Experts of a small language model: a softmax router.
Below are experts of layer 5 (counted from 0) of a mixture-of-experts language model. Rows are named router (the router's row for the expert), gate (a neuron's input weights, with its number), up (a neuron's input weights, with its number), down (a neuron's output weights, with its number) and show model dimensions 128-255. Each number is 50 + 10 x the weight over its row's rms, rounded and kept within 0 to 99.
Before each expert's rows: "comes after" lists some tokens at least twice as common just before its tokens as in all text. This comes from a sample of Wikipedia text that the model never trained on. Tokens count by the router's weight.

# expert 2
comes after: "\n", ")", "1", ", ", " in ", " ("
router:55 62 49 33 56 54 37 53 67 38 45 43 39 42 53 47 50 47 51 55 59 43 49 57 39 64 57 50 43 44 62 42 50 56 40 57 46 41 57 50 57 39 37 36 62 62 46 64 30 53 61 60 60 45 54 61 52 50 44 40 40 49 67 68 47 55 54 51 55 43 58 53 51 49 62 47 41 31 64 44 54 43 59 55 38 57 64 36 49 34 48 23 56 47 59 73 57 34 41 48 34 60 61 32 42 44 43 60 50 62 43 45 51 53 49 64 40 54 45 40 43 50 42 57 63 64 50 35
gate0:66 48 42 50 33 37 54 38 46 56 53 44 46 48 53 43 35 42 55 55 53 67 49 37 45 43 55 57 66 57 55 54 36 46 30 47 50 40 44 45 59 67 55 46 44 39 59 28 43 41 70 43 32 46 51 48 50 60 65 51 55 61 65 69 52 53 64 61 54 50 62 50 54 52 45 32 58 58 50 30 48 43 60 52 57 42 57 47 56 53 49 34 51 55 43 52 34 75 54 34 23 41 42 51 45 47 49 38 56 27 32 37 39 36 70 28 50 58 61 61 40 62 58 42 54 52 52 53
up0:52 47 51 51 55 44 43 52 63 53 53 38 51 34 58 58 54 39 39 32 48 50 60 51 58 57 46 51 55 40 56 46 58 47 53 39 59 48 51 49 43 34 55 60 65 45 54 52 47 75 48 40 32 54 59 49 39 65 49 38 51 43 68 46 44 55 45 45 62 44 53 68 45 69 36 56 61 47 54 70 42 32 50 51 50 63 50 48 60 53 49 52 64 40 35 48 55 54 52 42 49 46 55 34 48 61 63 63 46 54 30 35 59 43 34 31 47 42 51 51 57 28 58 42 59 52 39 67
down0:60 41 42 43 51 50 44 41 54 62 30 59 50 63 54 61 58 37 50 48 32 47 58 59 65 49 43 35 55 57 56 34 74 62 57 52 47 42 54 51 55 30 28 47 39 60 47 42 54 63 61 59 44 60 45 48 57 58 36 41 58 53 47 56 35 50 40 51 61 47 55 49 55 49 34 60 52 57 40 54 48 48 49 63 49 47 53 38 50 49 42 41 58 55 54 34 56 50 54 49 37 51 36 72 54 46 38 64 47 57 62 55 80 74 38 39 57 66 58 43 39 51 47 58 45 51 68 38

# expert 8
comes after: ".", "\n\n", "==", "\n", ")", " ="
router:54 58 47 36 50 59 44 56 59 43 41 36 51 54 47 44 45 54 56 75 65 41 38 54 38 44 42 45 50 45 68 46 52 50 45 62 28 55 55 41 65 47 47 58 57 75 44 55 31 36 59 50 63 41 52 63 63 66 47 40 58 52 56 68 54 60 58 55 51 45 40 52 52 50 48 54 30 37 49 49 40 58 49 51 50 60 73 51 68 54 37 42 49 53 32 62 55 57 38 52 42 59 55 42 49 46 36 58 56 49 45 59 42 49 51 61 38 60 47 38 40 56 39 66 44 39 61 43
gate0:50 62 73 57 49 61 40 52 35 38 53 52 44 44 50 59 55 31 46 61 41 49 55 48 40 61 46 40 54 61 36 42 75 67 56 53 40 59 64 50 40 50 29 41 75 72 43 44 55 60 56 59 69 44 59 53 51 37 48 37 40 47 56 44 62 54 68 59 49 37 63 52 51 59 49 53 59 67 40 46 39 35 53 39 41 58 35 52 62 64 68 41 47 53 57 43 32 46 46 44 50 52 54 53 59 61 64 48 44 50 57 46 54 41 28 50 58 62 47 49 57 35 45 62 55 47 53 67
up0:55 56 56 49 65 50 55 60 37 48 57 47 33 44 59 59 59 50 29 41 33 38 62 65 57 67 36 42 57 54 45 51 47 54 38 56 49 59 52 39 55 55 35 50 40 57 60 57 65 59 48 52 63 60 36 41 47 55 57 51 68 49 56 47 49 58 53 43 55 19 65 45 52 53 56 58 38 57 43 67 41 46 53 41 47 60 42 74 48 57 66 53 64 55 53 47 59 55 44 49 43 58 64 37 48 67 54 27 41 34 80 50 38 52 44 51 44 62 44 54 47 33 60 51 57 37 52 60
down0:36 54 60 53 54 54 54 44 73 33 54 50 54 66 52 43 39 53 63 54 45 58 62 37 49 34 52 62 45 51 54 46 58 37 52 43 51 56 46 46 41 53 48 55 66 54 65 43 52 49 48 59 55 38 59 53 52 38 49 61 66 44 36 55 67 53 51 64 38 37 41 50 74 38 30 37 53 55 63 46 49 53 65 53 64 55 46 54 35 49 44 52 37 63 35 46 54 48 57 33 44 55 49 49 64 48 53 57 44 54 50 43 57 60 59 35 57 42 41 54 47 67 72 44 64 46 50 31

# expert 4
comes after: "2", "–", " in the", "1", "; ", " first"
router:53 60 68 35 53 56 48 53 53 46 50 41 47 64 63 53 36 49 48 66 57 42 45 52 48 60 42 51 48 52 54 42 55 53 43 59 41 56 57 68 61 62 48 51 50 56 43 46 38 38 49 61 53 48 68 54 51 61 35 20 50 55 61 58 49 57 51 53 46 48 46 55 46 50 46 45 37 47 63 44 46 38 47 59 63 59 59 50 59 53 56 48 50 52 48 65 54 41 45 39 27 65 59 29 40 55 37 52 58 56 42 51 68 45 47 51 52 49 58 47 43 49 33 67 31 50 59 43
gate0:52 63 60 56 53 66 34 45 58 51 23 41 47 40 58 57 65 58 41 38 35 54 50 49 46 57 65 46 39 55 54 53 78 60 52 42 34 44 60 48 47 41 50 51 38 53 36 60 37 29 57 53 63 56 44 33 45 36 55 51 49 46 55 57 40 52 53 56 33 37 64 68 33 59 33 51 50 58 58 46 35 77 57 67 42 59 63 54 49 50 58 46 75 56 60 63 42 47 46 55 34 58 36 56 53 53 43 66 51 58 54 65 35 45 51 57 37 50 71 42 40 45 58 48 39 31 42 62
up0:43 39 43 52 55 43 54 60 50 65 69 59 49 60 54 39 64 47 47 64 57 44 51 59 55 40 44 54 47 58 42 37 45 42 39 63 66 60 52 24 51 50 45 42 62 47 49 39 57 72 39 44 40 51 48 52 47 59 41 54 43 45 53 46 62 42 63 53 51 40 52 39 67 65 66 62 48 58 50 56 48 49 50 45 45 39 46 42 41 25 43 42 50 35 25 44 47 63 43 44 60 35 45 57 57 73 54 48 45 47 47 36 65 57 46 48 53 49 35 33 38 58 48 39 56 63 40 37
down0:36 54 29 41 59 53 46 58 57 44 43 54 85 48 39 55 28 51 75 51 39 40 46 45 54 57 56 50 67 63 52 62 38 34 58 51 60 64 37 62 43 40 45 67 50 66 41 59 39 50 62 50 48 48 40 61 49 26 42 53 63 44 63 40 63 60 36 52 48 44 44 62 43 32 51 51 38 69 46 51 48 51 45 57 53 36 49 53 51 47 49 65 42 54 46 44 53 47 47 27 28 59 59 46 73 33 59 42 63 57 60 41 41 37 49 44 49 46 37 49 55 56 73 53 54 40 43 52